Weights of a small mixture-of-experts language model, trained from scratch on English Wikipedia.
Size: 9 layers, width 128, 29.7M parameters.
Below are experts of layer 4 (counted from 0) of a mixture-of-experts language model. Rows are named router (the router's row for the expert), down (a neuron's output weights, with its number) and show model dimensions 64-127. Each number is 128 + 24 x the weight over its row's rms, rounded and kept within 0 to 255. Numbers have three digits each.
After each expert's rows: "raises" lists some tokens whose logits its average output raises strongly, later layers aside; "comes before" lists some tokens at least twice as common just after its tokens as in all text. This comes from a sample of Wikipedia text that the model never trained on. Tokens count by the router's weight.

# expert 164
router:114155083096092101115163109129160105115117123122076114117080169151119097165140136128132131112136114099139149100100110162124119080120108081142130149117106130090136124122149129122130139101173122
down0:116147133091122136111117117123106122128128104106116191100133142150119128133122137149141118169155139129103146158130137120084087105119089173112150123151154152094111122133137097140149086112111143
down1:092200130088144168126133136133112110125156140154161105145160153166114091145147103157097110064140109131160112172088092101140132123134159128143122136116072160099143138113157170094172138128120106
down2:162108113125091174148078131148121123138139108108127126109170105149133101143174112128143106158110097113098100129141105111130180081166140102102120151130128114148126123122077158132118099128158135
down3:118167134088119150069160144117139074154133134115113133118141156148115199166131148165130134102105188097133129125157142105106140104118142130103095135088112146149134122154126093110129142111125122
down4:146148111163142100156120185159128125095122086142139065119119088171137119116133131135166136200154115119163080124086130125118119131183107104127123129137145147116121104121170112136136148121116119
down5:095165107139113149126170132100148156122112089121119112155125114168139118123103114082133128113156133119140126139146112136147123067139109168123125138115104123139139148127137139103130105145137143
down6:098118094160149123098118108098128119132120119172124128127102095110109120150103149134128136165145107150157136139131113154163122102122108128168141122082126135121119144140115123087166123163101139
down7:106106145096115179117121139137115133115109136126140094151124146161168174123113124156121084144101132189101121157104075166155161155088089149092134117148150131081123107148109140149092146122117149
down8:116144126104117119120199112149113136102178145102127109098101128169151166125118110112129145119142160114125129099094165091090149106137110157138133106122125104117143103103132149142097169148155148
down9:158150110146121135126141146153100118119130136100122078146136100163106138133181192070135137105145170147165134133124096124102169103151144159105141113122157112125111178134130109128143143142132118
down10:146121174131121141154090147116128137133146107104095104141122151130109176122136124162151115136141101137148113102112130166163105089169152132134115171148171143128126121122102110121164120135087150
down11:152134152126102126145145124100141123119114140140151123146128135156131137099160077138174144098101133119147182133119116107138123152186115133125147148138182158103130121082127180163141125102134114
down12:114111151126140123143130067103149153199123107143136139103118100119103154090114127082161123095145095161118130125111132143125122149108137131097161199086125152150126110101129118118081126097134125
down13:094104154076142142148134158115135051135120101125127156076106127124118164126116129187122137121118147084126160127113146130119101154122148134093153115143136058146140133145152160110133112175131163
down14:122120124138145133113145114153160163121132118106195153139110103146096115128096135112130150153130147123150157151129104169112132141136160075141140094089100124144158137120107166133167138190103166
down15:131116127108117165124098146083132090147088129106132161107134131121105106139147115105112097124129125115131120137163146119153183147122101136114088110156141128150134102091082136080134131180163150
down16:158102077139115160127122104145088133074108122113156154127131152114137136126150174106130127165101121147118145162102143160109135142146174163111131102165125140184170130123137096133168108096135121
down17:124127165163178115075123107102147144106120152129125115133163120140172117083160110106133134124100151119099146130129169145133155112169159122116115079168100137124147107129076164134108116092132123
down18:169143096140136121150112091152117132135139132192117127093121127097150144124144122103160126125148124142119130142136083177075137112155142157159131156074139127114120082088114127146128099090144097
down19:080123082144135139128090186130159159139120131134088152131130128155098138128125146131157159158103090151112149131167134105118133062153128125145153141116144090114099129136073143110102137128104147
down20:139094136119144111112131127119124125073139185086097143108141153118110107136115142104156077118132138074092127144147158154135105145146142130167121120078108072160148102112136178130131163132150122
down21:157115122148150150137109159166137131153164130174146109108073124135114121141155125162129126079085132116110151160135126116118128107133112163090113098099116164140134115127153080160141102137138147
down22:112093158114176130134156145154166113111146115110186152146152135138126130133180133085140127091117161123115132119106113116125154110118153111097101131106127092109088111071111165179131155153172103
down23:111114127101133136127152086148073162134116142121124124152123124158108129139110151128094142105127129138114104126130128162110135152152140143084108133137081117135169130099179122107141127103124158
down24:099159081145125116138165115130148133138108133104142127139129131089102146156121077132079130131149160162112117132153129134132161138135110160143089130140156138068118112117139112148161141123158125
down25:131125125153173109119071105144153145122104159125098164115090128128109131132133132179101122097151121128158147200148156134126151112142124120181086155113113164130133139144127143106165132147121127
down26:172103149173085157163141103144121124152092124129127081143128131106141131111152124129138136148148122082118114132094118115181138144118129130085125111131137123112136097134136102161107141137109110
down27:126169131132108145107160121149128145117123105125079109096123092165129080157165149132100130152099144114133163128129179136097159088095141161131140156128128146111082140162115109129162122113138113
down28:102119095147140169167167111139151151157130187129125152101140151117098091149146153093114119109135117123159125146117136140136129135099142098147088173111094104121137159121154094114143128140140131
down29:128133131111120140133150131115142162113140136153163134108167090129173125153103142104156157143157111127126125125121164105162147157105156142128148138093120125162087098137146148131136106136121150
down30:117152164153162080127128085141072113086121153124136124115101125139166132156111123148119101145115133133130146155082141090119115128127083133131105117137165115144123147115110131113087104154097142
down31:130104090101119124101129143143110107091130121146118115135110104140141127098140136132101167138163115163113133151114101138124135116132081088107134140179137148099134179115148098131123177126121135
raises: "vol", "ze", "tern"
comes before: "n", "mp", "ar", "lect", "w", "le"

# expert 120
router:156164126141092134097130154158148106117120100138176135149091160145105144061145108090144129135121165116131101134127129142121122077107150123179132162119167128155114138141127081121150090098183123
down0:140134117140131124084135115119120141076119105128123124135131158109145179133113142108145118122100184112119169165088118100123173064111156161139123160159117105135142135115113138188140119141161158
down1:153128117132139164132133175123132123114151114088091094136144116142074120114131120151135159169116159119110118156103154105080119132135147133116124162148141161159088119144176124149107103131194118
down2:131124153092131072121116108119096113158130131092142146127146094170138069130082148158088121109123080148111122151135126136133105136089095094127128129141175117136116124128088133116137183085150156
down3:096122113107139127117114110109129149119135142132110095127114123132153094113136096165086064128109121114156157126150123123126109132096123094131129105061125122135062136095127103133117149144163137
down4:123155098110173120099150082125171119053110135113120112107106110162087133148128129141108161117104140160090147112147099138112122126156195151118100114097113124082131127090115126164148131111134099
down5:129125135143134101124172133126058189154101150127129145135136157116135129106136112141101120105110162113117147180141146107134138129127148115097132143098119093112132168128110100166133126119142139
down6:090098082129165149157128120146117114106158093144135140154138132100156121124122093095094136133080145131139141083123127154102127150123129131136073096137132168131158106170151114099127124104126158
down7:101174178126154137124114137099141136134107139165139064125112124113155143142163142113150121128128128180154147140160121167134120115094123119121140061132137141160162097123123137110132133066119120
down8:149145121113074128124115158132178111102148082147121121119089122139174111109121130131140134147140099167112150107126133111147134125128086115172110113130122153081126101169131104140152177150101145
down9:145155133096139141177137126145155128181136123110091170089148133136121158146130098099137097087058161106154133114146147114155115149134137129124123138139136129120145134131139104143119099180140161
down10:142153140143101117085138123137122142146155136106115144163130087141113178096106136123122110159106153127174148118138148078117107131123142191111127101072165115115099141121166139126163099107143126
down11:104092112137123118132128092153179144135154135123159129124148088103162133163147086118121119158159125080113138117174101149138146126151148163123115105105089093170110111120125118103145118159138127
down12:126125150130116131155113122117141140112127144098135098128083110172154146105139121141092060130148087090132116117106159142105096155124135099119112161102108136084128137106130094135159162110113136
down13:128126135182111149114148144146127100091105118104115116140145131128111147102150146138119146138121115093147090073154156074136181113111119148110155110139148106117131159141162131133114124123088126
down14:073138139128126166112140144116178147121135108095128144148057088082143142099119108124109143093107121135129137168142113125078138106135119133148154147109112137092132083083118106193139116081121126
down15:167133121138115144093111128142136128095158143134155150078093132135177102109090158117126094094118096092091121126157084116136164083094104109106175153111150153147147132141126114133090139106100186
down16:181134125114114133144135147114142146154128115086163113091167156135118129103111112109093161165140121121119114141116118167101126127094103196169123134159175127095110106118121117144137178146139195
down17:082132112100156131156128137090119131139161110109118127134151072142118126148114168133137141129104154118082153154122157149154151151095122122119141160144101135159177146123103151140152114168114102
down18:127124125130148115123141115105091111137139124158096109123093078134098159164120135121182153084131138105154149115084142132162130185100138119125059143135102121112117109163107137171125167120170075
down19:178151116183117161150107165146129084137087129103166132148152120132103143136099134102122167099141099108122129100118132132164101148101167152127127165153121136155110114121132114124111111126126119
down20:147103185126086114123109126149135141138132155145134137130118140155131137078099108124140139154137132139106145155089122104140111125146085131072178132099124130144151144133108122135186147100074105
down21:163158146119137107115150106135144138123104131130112126092134137124157130139128137104135160149138139109108127146108123149149166157136097151105154134160124146084162144157108164118176164096140131
down22:153124131113108165148133092132133120175141148135144143134113169155195126140093148153147097134143143141106122147105139127102120095138126068120114135108089136103151141120124174111143117144120162
down23:131157163117128154110114128079137145122118120112102134136130172147196109127113122097141082106111146103150141150118126135162126117113148107125140104147121171153115135117105128122128122144127155
down24:079172152122137115099134145147174163085159111162121127138131071170114143102117110115145117089151155139172145145119093126181124119121153132088145102144111113143135057153136143110117135093135171
down25:157131137159097162123188143113126108138089149153125121160138119122105121122091180143100119163112122133143150158147129135152111148098117124120170096157136126128160139125105133108150147149148103
down26:158095106135071106072126169114110165123118148162131093157130091076106144094137102118156123067137139096111129116163171109162091116145141128139157111127150155121107148152118099100094127120153131
down27:137108127108092128155110147138142110135142106171126166118103111105151110163131130129156139146187144083130125077104168100119158137143137068125111152147139127120126103108126156111112131178106118
down28:159146134111129133089144152106160105108142112149156136156120168097137144137142126135104143151134136128182118153112138135130089127130175104158109149157161135092111156131152115136129087161083147
down29:108169113138144164114124124108170176158153127130179161121142139099132108145171151130123129125106146112161092117146108128163123128124104133117101112142145062089122120142148147129131123114158146
down30:164125160159116107140142133143149150090110108094117111106129136141146132123153124123164139113169081112112114155074121120122143106136132164114151080116166127118138171124117106118101133165134132
down31:112087108146113099166172146148145064064112078136120148145101121123129107145153129123145102148122136125117112129065106143133110137133109121101148139152128129130150121108124165135126076111121137
raises: "ist", "in", "ot", "ee", "end", "e"
comes before: "e", "ec", "ring", "a", "an", "ain"

# expert 2
router:108127107108168104107114130159148089133161083150088165098134140137133113141113181155115101158122133135147150113123123150146152111119124128141118127097133175148187098103136138122135163136123176
down0:112135114155140106142145105115104103141124118182140140133143089120147177110096099122138131136131165132139092142131131110123089127110114152138129132160088146114113129145118142080132153138160140
down1:120092151144140144124162082129124100124127182154150122116133105090156148154126159127167099162146095125144149130138135129135131123080151144119161137181148072138106159124135161124189140117146150
down2:123082096123116133106118101138140158131126115104100110098139137114127126107109092165145128108148161148087119161134131131099133133140144128118103154101107108122133163148108063077152126122102159
down3:158133138119173070087107095169170120140128154150131120113159161129114088134107132127131119144108115153152133143153107154146132137109130109087112153116120111121081120114164153136178089143154136
down4:162125180102140132147142117133107091100106111107106123122149185159175102146107130101111107129143164112168136144107148149134157103078127137158108156118119120103109100125143144157126122119156144
down5:139136105163133123110193114115154148110134093119159146126104149145137130117121113089112144146117099113116134088119125127091086145124168173080111136105102122097113107132100118100110074159099125
down6:139116160121143118159128140104141089098154116118199121108105120123135132082073085174072115086119151156087144135119125109157143114089113165149145137123135143124124123082059138105164158119149122
down7:151143149153148075138120141179128107140131150124109069093145143169124151158128100102150119122167105123098183100114144146141138100115113150123095147102139172106117164156124102086146111136132117
down8:144141155170146127151143142190121173098133119154129089100142161087120128120163104077181122092154146139146113114165129115151131075107107137125132117153172120109162079149100124151114103128159095
down9:172115127127126172161109094135133139084125155106098091132128110154123094129175135126098069138093115115123176124171129125128150104132076170149117145101138155156133112107154134144122140141110113
down10:132124134115115124154129118155127117154157161099101145157116146121183182124146114104137127132137158150122165124096139160117103112157115181127125146150143135133145108118092102168152089119152103
down11:141182100073168145155119119147142135155099115169127110135120125111140098093119174058125131126144136118180162141131132113097105139128168137142115063125117124098135115114139128150119093107150173
down12:102128111118154124104120173152135120140121113091112108124104146135134136151122122161105168114154115123130107161112099155151160122177137148105080154111119115131148087137139160103134165125107148
down13:130102135138156134161080090083121119138146120114121138165153110120128099105106124167131084172083131122138085166181091120123105137167130166126128118102118130127160117113155148078114129131130139
down14:120153098113129122106066149086115096095108091150154146114108107111124086121119114080119133159097116136121083098128123159115145123110166150088123129159162109145117109120134128099096109121105134
down15:121162134131130146108134159149113138105116141113155094092078126163129153152110126113133098119118184132179144135106142177132134132115097132125069159112067110127131128130143122136109119098122149
down16:107131177123085104120139088133137167140154109148138106200143088115153124120138124134157119124120122119097138140133113149114109147104155079130187112144124156157081090129095084148101132118127117
down17:098163104164148111073119132124092135140150130170149120120110109158091114078127188154122117133132104112112137148130163119121125120144110125085140136143128118150125141100116137116129119146132158
down18:115091113102115146148112136148122087136147137142139130118120122145108114140113160130159113155116144125161131128107140099160127102137109155125106133156107103103144115157136067117121138138138102
down19:141159141075114110146114157143129104126145140140116100078155131097120122086144146126159126176137137115115123116161074103159156117179102133108136141117129159146124169156141158140129165111148155
down20:133095140123091084133096145126133127062121147131132196096097112133122163144099135126118111092150109139122165103126117087131099137123132151132136095122126095153163108140131144155084182118146151
down21:156108139119146104158121109144134096185132115149127133125112147112120114159120122145134118150115128136093115158079124133122092128148138084140122175115158137137185166104106101084102144143103137
down22:110104117129145129161128112125116181144110138113103109182151119140126124129159108145112158130139145178144115173125148129114119141104117116136129075096116135099124152159086132150103100166158092
down23:116093129136139125098131125108129127140174143102160189112167101139114157162120122133137117135143144143115131125116103094155116117145149132095153145090083139126112137107079128159146123101118132
down24:139129128140112141131121142107110133178100115149133120093137117170087065159121099113132117171135128140140123150117135185139121108070118114087122133097139135134156139119121131102140112138139168
down25:136124148146103108116144124152112147121127080154153128133139125148152118119142129131101134164126157104140093117099108142130088105121096151120114104097105162112102133132138108165127087140135106
down26:116169123135141177138121163114144144124128103108122123137131102139092116146133124124130142116107102118116159129081121169136099163128149113115119135163134122100133152128097101135152106157149126
down27:108127175150139141156115169146114133110114155073147163113139137148124095143104103132133142152132131130085154107101119149175110101097151153174112093131150136128134135123120153060100095133085128
down28:136111131076179111098119134134185093158146138157146135108121137153082112133113088137160107121141164088113144130120155130133094117145078147101115162158151125156105088103107137149116117095134128
down29:123096077103140156109095148156142144137131119119124126129144155131143137170156150115149128109142098124151132065105085123129150143163095111120131103120169141115157133123134112143114156103114101
down30:159127150084092165151113146104136189083140157088117126133135109116127128110119138100167107102074142137120156119133115109088167133131123128110122135166161095091124162091075101144088111126125112
down31:121163150102124063113159177138150137115136178133150170137140147147132149110108120149155101131103170101131144137115105147114143089142137147140163089134106112173123167123106132125100150100122139
raises: "pt", "s", "p", "us"
comes before: "p", "pt", "th", "s", "pen", "ff"

# expert 172
router:176182128124147135108110161117141147125126073134144137083126109123147128164160138129112130140113164058152109124147102138141135123106101135141088090104094126104116115136154152113119094091120163
down0:144113156144148117085094150136129088132168149108138150126130133125111152116122135134143162123155147162127151132141112127132116152134138077131093114148136100111165127123149149120097172165144166
down1:110152167119131066104160147136086086138119156164145137110124092148103122103103116099092119105107120158130131132125122155137128108126202109095126147113161184145113121112147137127151117087113125
down2:153154154119129126168160142107135171105128148124141101120127088148137102133132132088132105152150117126079121107070148084130148116087151076125117134125110136109163117117135141122112152117109174
down3:107168093119112130120135111080106131136142167119134122101136166152121096120172117132127111121145124107124106173130147117149158131135129115121073078105129088147132115109143122148135085114177139
down4:129152148151124136134160136110122123164151162096136152111096130119098130139101119150165104091107127154100062144148134125116137096171143131141108135115154143132142179120130136161123096156171132
down5:156138148096132123131125146107104133142139148104111103140105120131110133155113133112138143085132143171104101128193116155097147152128159109121150138092139104139092129143141102118138137148080124
down6:131112111130121157172116102098137132177133091102102100080165139110158147087124111131117089157102110098113108159180103104091138131129118132130089106136131156100151181118166116103178157123142135
down7:130127114106128131168135144146212095137120136110166120145160162107108126144130106155114136125125120105142174099135115096132130153139147179129110163124156109143149166131095130148137140071096142
down8:116113146119156118171140122132135129123157150154084110145106131159154138125128160097148124162092140139130180143121156122123130136133134140134166134136134124118114162142130108146143139089127141
down9:099120147130139102168105115150177105120124120106125141099150154121133129144112115141102117153116195131138148140101180136158123146143131158132153135112120140127108169174107055130114138128149113
down10:115129102168162085112145129146123144112065114065102130114090102117150120168137131087138148145115167116119125135123157110094088082127076071119119109145127116158092096095145137086100120131140125
down11:134141169120151165137113128137122132146089102180121136112109095156138125125125115159111136074119115122143106116103159114091117088118142145135141146147149104159084110116121143161117122121165122
down12:056133169126141110100071166136138155095112150141129140147044148087086159126143142143088119112115131126127136126129152155137137156112127121159130065135150073121114108124127132124156149133120132
down13:111143069115126146112106154117168103131140114157144151157151105105122118126120106122128112095144104095149110147111151154142113147126136134105122130115157162093099035146129116161111134095111121
down14:147104105154092129123083158117131121125103116107153103150113146127118104137145126126124129130183124130039146138104098117150095121135111151131104145107121118137165120140091144121188073111141142
down15:130159132166099143129144141153158133130149150198094173155160139152150106082172110132125119151126153134151095141132121125166097105129092132176149153143141110092117183166149124119096137168168155
down16:101110153172197153115133135129178145132088120129125108136109101148128149151158146125108143127098129112107149133161122178151149127143186146146119104147140117110116146141092098116112196101113142
down17:160119119143158160126148152131121173103143156098126148075116115130139111108176136088073121111091172128168125119135138112146118110102145114104157137169115181101153117110166125142133142124151108
down18:113150145132147152141126120124128171083129122134113129089128137148124124161146152130160107151094118135141098129151154095084081135055132109160141104121143152189116158134136164093130126119123122
down19:125101146119160120129128086122119149118108130137126092110159158137132113082116111146149136143130133159141118144107152127126128057148094101138113098119118130164100131134096135160109124066130148
down20:154134149085111125116115143133115090140117118148127148131128145125118181172125137146124119142145107092147126089137087131105143153120118099166149150178113131126118149164106122086082128088121153
down21:159122131129086137128124163129127126121094105121068128108139113144153169117139100127148133154169100105123100141115129121126111126123110104150123065129066145181137123126155100136159153142124170
down22:109144123153112101131103156111143138135110095136153123161153150161089094095094162099095147122112078131120130099105110112084079118107102103118151156106119141099126147090101137164115147124124127
down23:128132127082147166103138080175159113126121138126101163109121100154121146152106115130144145157152157087112093138113115163137107096118166114107154119098109129096119087168106162154104160168128110
down24:135120177159088123090132133132096099138123136142117124136107143129084116113102118135149127146111085092129151106091126108110154149122102143127098130157157121095134108184151154131122115133178160
down25:131113112165120111097123084102126174076082156113108120159115141118178119096097121153111113165112118139140162149121163094136144110118132149149120112134117143145119137109138148133144154130095111
down26:076140128164104149114132155157104125142138086142123106110135143163126161073089143077089140138139104113132114122126135141127168121148162161122145105168118149102116143095124106119128165135140093
down27:128094149121131149133085140125117115149118117167144127130138120166100140140139141141117130103161121103169130141145147126163144118067126086132128154097138125108162140088137114113139135113065110
down28:126155113117114155095136097119121142130116100117137096138143198127157122149111138172129141119077161128140142112125103171152119117145144137137152086127133160075147061140070136115121109109119153
down29:112138137142157191105150138112144090128151124132121132145168137136125133155141160129102100149135137150119145091153135153143158119105146117110130116100126096089185162133108149153129068168134161
down30:160163132165121099142090102111145133116171132125117158149118120120136140105129107130114093076125093159164111150088137089125142147192102096123082140163142107130069123132121144106128156118129111
down31:158150133128137075101117092134160148080164119119141134121133096120106074107112102079133113148098132127087103134122097096086155158123105128104153123112135165104092157153136136107144113100097117
raises: "ce", "t", "tic", "c"
comes before: "t", "ce", "tic", "te", "y", "ph"

# expert 187
router:098117077124108160135123092128144148120120147178138165125127129147143106161131100144162128156099147126098116162117139122124158112110123125128091172129113147131163117145155087114120149116139140
down0:121172146105113076125116147117142094116154102144152116132118134109151119143101150156153122088112132118120139089121146152106079126136099117122147104116095133138133135150122107112183077124160149
down1:107099164110099084127161178160131109154161124137108115117139094102156129145150079111112139124116122142130151151144125145125130084091148115186142129108131136167138095137120071141160152130134137
down2:169093118139137149115142149111157125130114121108132102133126129137101113087101139166175139119202109090118146106130127111123144103126140093081125128178124109145115127150145151122124164161129082
down3:155125128156121116164101127139115160101130128112146132130141118084133163111100127129124105096126130136113122123136105144105098132145138107159147143168127152118080131100094117121102126142131185
down4:114098113151109158124130149132143128116107167171161129107091148125119131167112115148130095105110135161119137101096128085114135117095084075095100159118129113125151132151178089154127166146142084
down5:122161127142133097177144136129123156114124175121162101144140126130102119131132128116107176098167117102126095142149098170126111146129108173104097125131113137102145136134181174120111088154138129
down6:107099127083185121106089132086098116123144099128176143181102122109138132116104141123113100100102152087153127103176135119105117166142131137115097124122116084158113134159113134132126142119076128
down7:118103125121119125147089129148140125113129133148140119148110148112156072080109117109070132128110168123125112101194101140111117142161124109157127132166111150102088129146124127140132092148142088
down8:112147144143112192124167115147098155112102146151115132083128141132117144091156144114125124086141158132121155099125089116123179129137141142120146149145152143148153158128124146126143109090122152
down9:156160094106132129069123097178160106145112168146175119124084155163140098167144136151073128113118146145127140141179140078135149147109102154125124146160073141128129152162154088126115142097118098
down10:096137111122124140091088098102100159090147149162097164157127128099132107137122094144161116131130168113121113138099146162075161164161093130108124128139126137126103141113128081112145094136139145
down11:141170117134120090068147109119110098118163118077105107132113155089104123086120111136163127182113105124107126110096116135176100126137099173116118128149169130121150137075126169093099127112131154
down12:108170131164122134126123148161120105106129136101134113121135137141115107175126155196093104143150167094140135104170077124102108127151118136147134105143140149109146142105140130099120091117124110
down13:103155103178165111103116128127091119124134126123136126097137111169173060127143157128099149141133094145165137150137170117059152107126201112113078134091100136110135150106148122142121167154093100
down14:147121095146127133123106163128101134127117164195135088068141089148127125101118104151127124138122119164158096070090132106141176140143138118155143092087111110081126138144120106139132134108137128
down15:102115125110148137172146124128149117105141081102143168128140149112105152116147142209135118138117121130150077137100123124128148081117175147143098167137133128140144110150132135122090107121139128
down16:131143144137124205103139118172111133142084144161157121142127126106113126148142125148127154173126129122128111145081130099126121127135143115152111117143151086175139179112147143109162152102162132
down17:127131102141079171149099147102142161130116158130085128138108102137109163145128118150144166127145103125126144160075159152140120106080135104119148090125136125110170146158087150081152162121088131
down18:135141115118163155121101090087148118147151159138137119125111126124129143157177124079115149118160105169143090141127144132127108106150176155108158117099096094103104127170120130136119121118111137
down19:148112083135130116143146136116176125114097128142144097114154114125149140148080108151090114156118170133139113163139099152138127129086089130066109102103107151169155169144108175134134124101112128
down20:160138148116159093188101104117178108094068129133133131155145141140131138096124127137153104145098150120082095158102157109119130135103125138183123136117143126134133139145127112105103083130114151
down21:072132085142101143137108127139192138128106142147136133145156131173145096114119126085135107144127116133142103180113171132122145147123130129144125143127134094140106128136131117116160082153141157
down22:174088075108132119108119118092136133120109162130127166107121133092111118103149116121145174089138121127142131143148124153140163108128119135133127157121133155168095106154124093159082120113154114
down23:103151121140106154085152152140158130111135101134133147176129116101139138133142127134191128156128086148137086130095159137131161149105146164108132124093134111159087149117136140148173107157197183
down24:151103120147130124136179127170163126097120122112117115127159123163144093115086130198171105141099134141101123147057093067149103132115134181136141120121115141143121124108119153123140141138095132
down25:120126145142120138134126097157112120116091141111144133084141111143141135141127144161155112130159134175149143121125124094125091177126124198111132106128145114125148140148154100142113166168101112
down26:157117145175134138132122108138134144167155106108148112147108123125133157096119125127136151118104122090077092130136157139111153082116144169105159150146106120134146125142112132104120120103153136
down27:162100157135074160174146113112145087085168153135091119100140095135147093125098093130140119124110102119143140109088108125145125132121128125133105140136100148139134126144123134144054125120112135
down28:118108162166114151096132159117182106119087113091064102097125124089102133136120142121112181139133120113122156117119052097195107121137129155150114136104162100133129148137134106143150138142131136
down29:091122110131057114101108099123140114106135096113119090141103155152144121124130159168121123173143166175097125106126118094149138129144125097135150161141144124116108153093142134118135131182107098
down30:117085131120093115107092142132143117159139117166131148129120121107130119166104117115170127108136102084127131151143133101120117138117140116154130141093165136130128136148129055100115147145172122
down31:141139107117142125132118180154159102166084113156145122125117132127162157146155094120124128125137127110053132115187151137135130086112137145121167151115104095094133130128088106157122114107121156
raises: "ter", "c", "it", "s", "an"
comes before: "c", "s", "ter", "f", "ci", "d"

# expert 146
router:144183122133152138120104164130167103104112152067107168103126145159151134168128171107139125155090160135114106133124121139106169138128150097124128158138114157174136121157142180110168109124107135
down0:150114120106132109124087130123088143175137134139090141079153116158141114116141110100126110125216107105111132122122141136165129130118078124153126117143132146160159086130156098143137127157131139
down1:134140145111088139173098156117174138113124149126114167116135132144115137130158184113173145152127097095111101114123132147107117162106112136164166136131135135106150095151153120120158117112133111
down2:082137115156112158119107133094120120127137140151135083136095114117152140091132138109102148130162134078138145115134119142124130114130167111130138078117153096168131100118168110094144097148087129
down3:112071092107166149163143101097127150111105112143126041127135117141112124096140093160124118134114138122139109139144116117165129104141121135090149149134135134145135137130080167141159146094119124
down4:123119124141155155101177120155149178155119128136102119068122111107175110136145149130161126146099100158162116103133121149139132162138105135124150097127118126111085112176100115108141111147126112
down5:135111110090145136119179121135087107125148092126141155113115068113110121138127157105119178152125068150124116139145145118086113112140139122146133115153112126158125131129178138113104162087093121
down6:126129129121120095083138146098127141175121135138125127140118164117132114143087140117122141111135147102175079108150132104134117145104182118153140099144122144111105104149148089134116143137146124
down7:122135082122093098099103098179109128154167092137139152095100146162137139120135131133107153150120131151133141145105111132122115141073103125121126149133162115092099126179133094170113150128118100
down8:137142146089149118095160141118132136136148103085128141128176146126112094153100117140096130174116122161082141095128142144133140133127090171137131123121131102144136112128115168118080108112158083
down9:116156145152114155133149118132151121128101114154112172152091114066094168105154133147159160127123110153095093112121120105169143141139097117143138107135123163132120112125148152117142119126102106
down10:123136115153121130152113129126177068122126150136139076134169151169129089093101095105142114143141140127130111193139136130145180080101141098143095147109106126150133125135123124139125165126104163
down11:145150143142119118090184128128117128110125114115155128107105104134132168109159172116114123114112156177102088114088175152125135113106113102069092124165101151131115144130093142113078133160120146
down12:146137129121142106115114155058138151121148100157138119149144085117138096106134150098148085157158119117086121114146099120147162183162178118156077099108123119121130124124121116116137130115136163
down13:140125135109139123187132122130145152087135132112140138091099108133114143175171100127160120110133095090108114111157058101153152157118152130099123149134112110132100144144122116109120158100141124
down14:138111148131134118113139065099128141140129129129218160133155096142149147172126124142089145046143107108134115148127120131109116140123135104164090112119111106136142123144136162126146118109124111
down15:138150153138161147091152119121203099150162132157125121140068115138139146145158127170142103184164108151132118151108117108130131103161130116147159157117145159122149127105139126139133118130092111
down16:083127137151131125143157118143143134114150135058113099126142139146100086178154118119135107158132130107123133125094135145151106116124188160136153164182152111145158122137114124136123137138128125
down17:124113160152133115126116119119159113097128130091130146113121114148137121098093085114132113104121115120091143141111119148108096140107113120127139145086124149147140129168127140122144130179092085
down18:153083110136089111167144075185103108113159138145095158097141108125160103151153145163106137143119138158124105120131123124124146109096113102111112129093171158123158124136140104157115094131121140
down19:106124114149097113111138138179122083091080119167121098157146087090167155125136115129097140127132147103125183158094084184102093122129119145127112110128134114139083157113135151138123127146146147
down20:166146136094076171165168152103119105125122103136144169118097112146113151121111095127117168135102114136134123122104084133121133092164145133144084124106087129121125161119137119122148115151130176
down21:153135106151146127148114139109122063069071123119133141099162115109130135115117058131133141109111100124095116126146124110143124104102181127163125154116129094150134147172156093140131133105099142
down22:098141081134081127118141141136125109149109155127157151101079112140124097126133140159123181169140113137136117134150165143151126103131162123137118158132062116137115154103157104145148119108127130
down23:128118167125129158152132147178137062138161144143117107108124093128115125175121116171144162082131131099123161126098155102116101160148130117136100071144127165148139138120147150138118138151135180
down24:162123094121148134132125169124151159185110108125158169150121129136154122145101124144100095102165172099111065164107130122134111171126143157108129130165164125124139162134125133090082147107161141
down25:113120161111151147108151141115103130129145140097090110124112130122156119146124161127155135147152176124129122149141127171124157110113123118134137140115142104131150114126184126119210096124142135
down26:100097128126139140143077132158163165139091177105133088137146164132148126067114147149133141117117095129122128113126147139129093118126113118164116133164097097126084153143141153078145080151128134
down27:146149118165108136142128160134128137139136136110114120123140168166126124139079099123070142102125105084116124135128124108153125105139105129136140124082134135116158099148152160074131124096156091
down28:120143181139115130129162167124108172082136148098145104111105160131122145159117076091118128125110130143178157143178086088152143095184163121119127136132126124085135080138112144097150129125143128
down29:106130153125091153112092136168168106121110126145195155091151121121172141131116099132095122130166162169168097106145149111174102120100103111132112075131121125135189113117128144147151159109136099
down30:141171107134120127131102148102093099101119184089095127099138068130138145163166143145140112128201116137095146158120096148159135089084149106116135108138117144128103129094084110159128119107130109
down31:142114101118139092123112103116148125123115120085122109090094145119110178126151116098097140112116110075149140145094118108115156179156160137088127140096121098130113110107105106133165126140140102
raises: "st", "s", "d"
comes before: "d", "s", "st", "ment", "r", "li"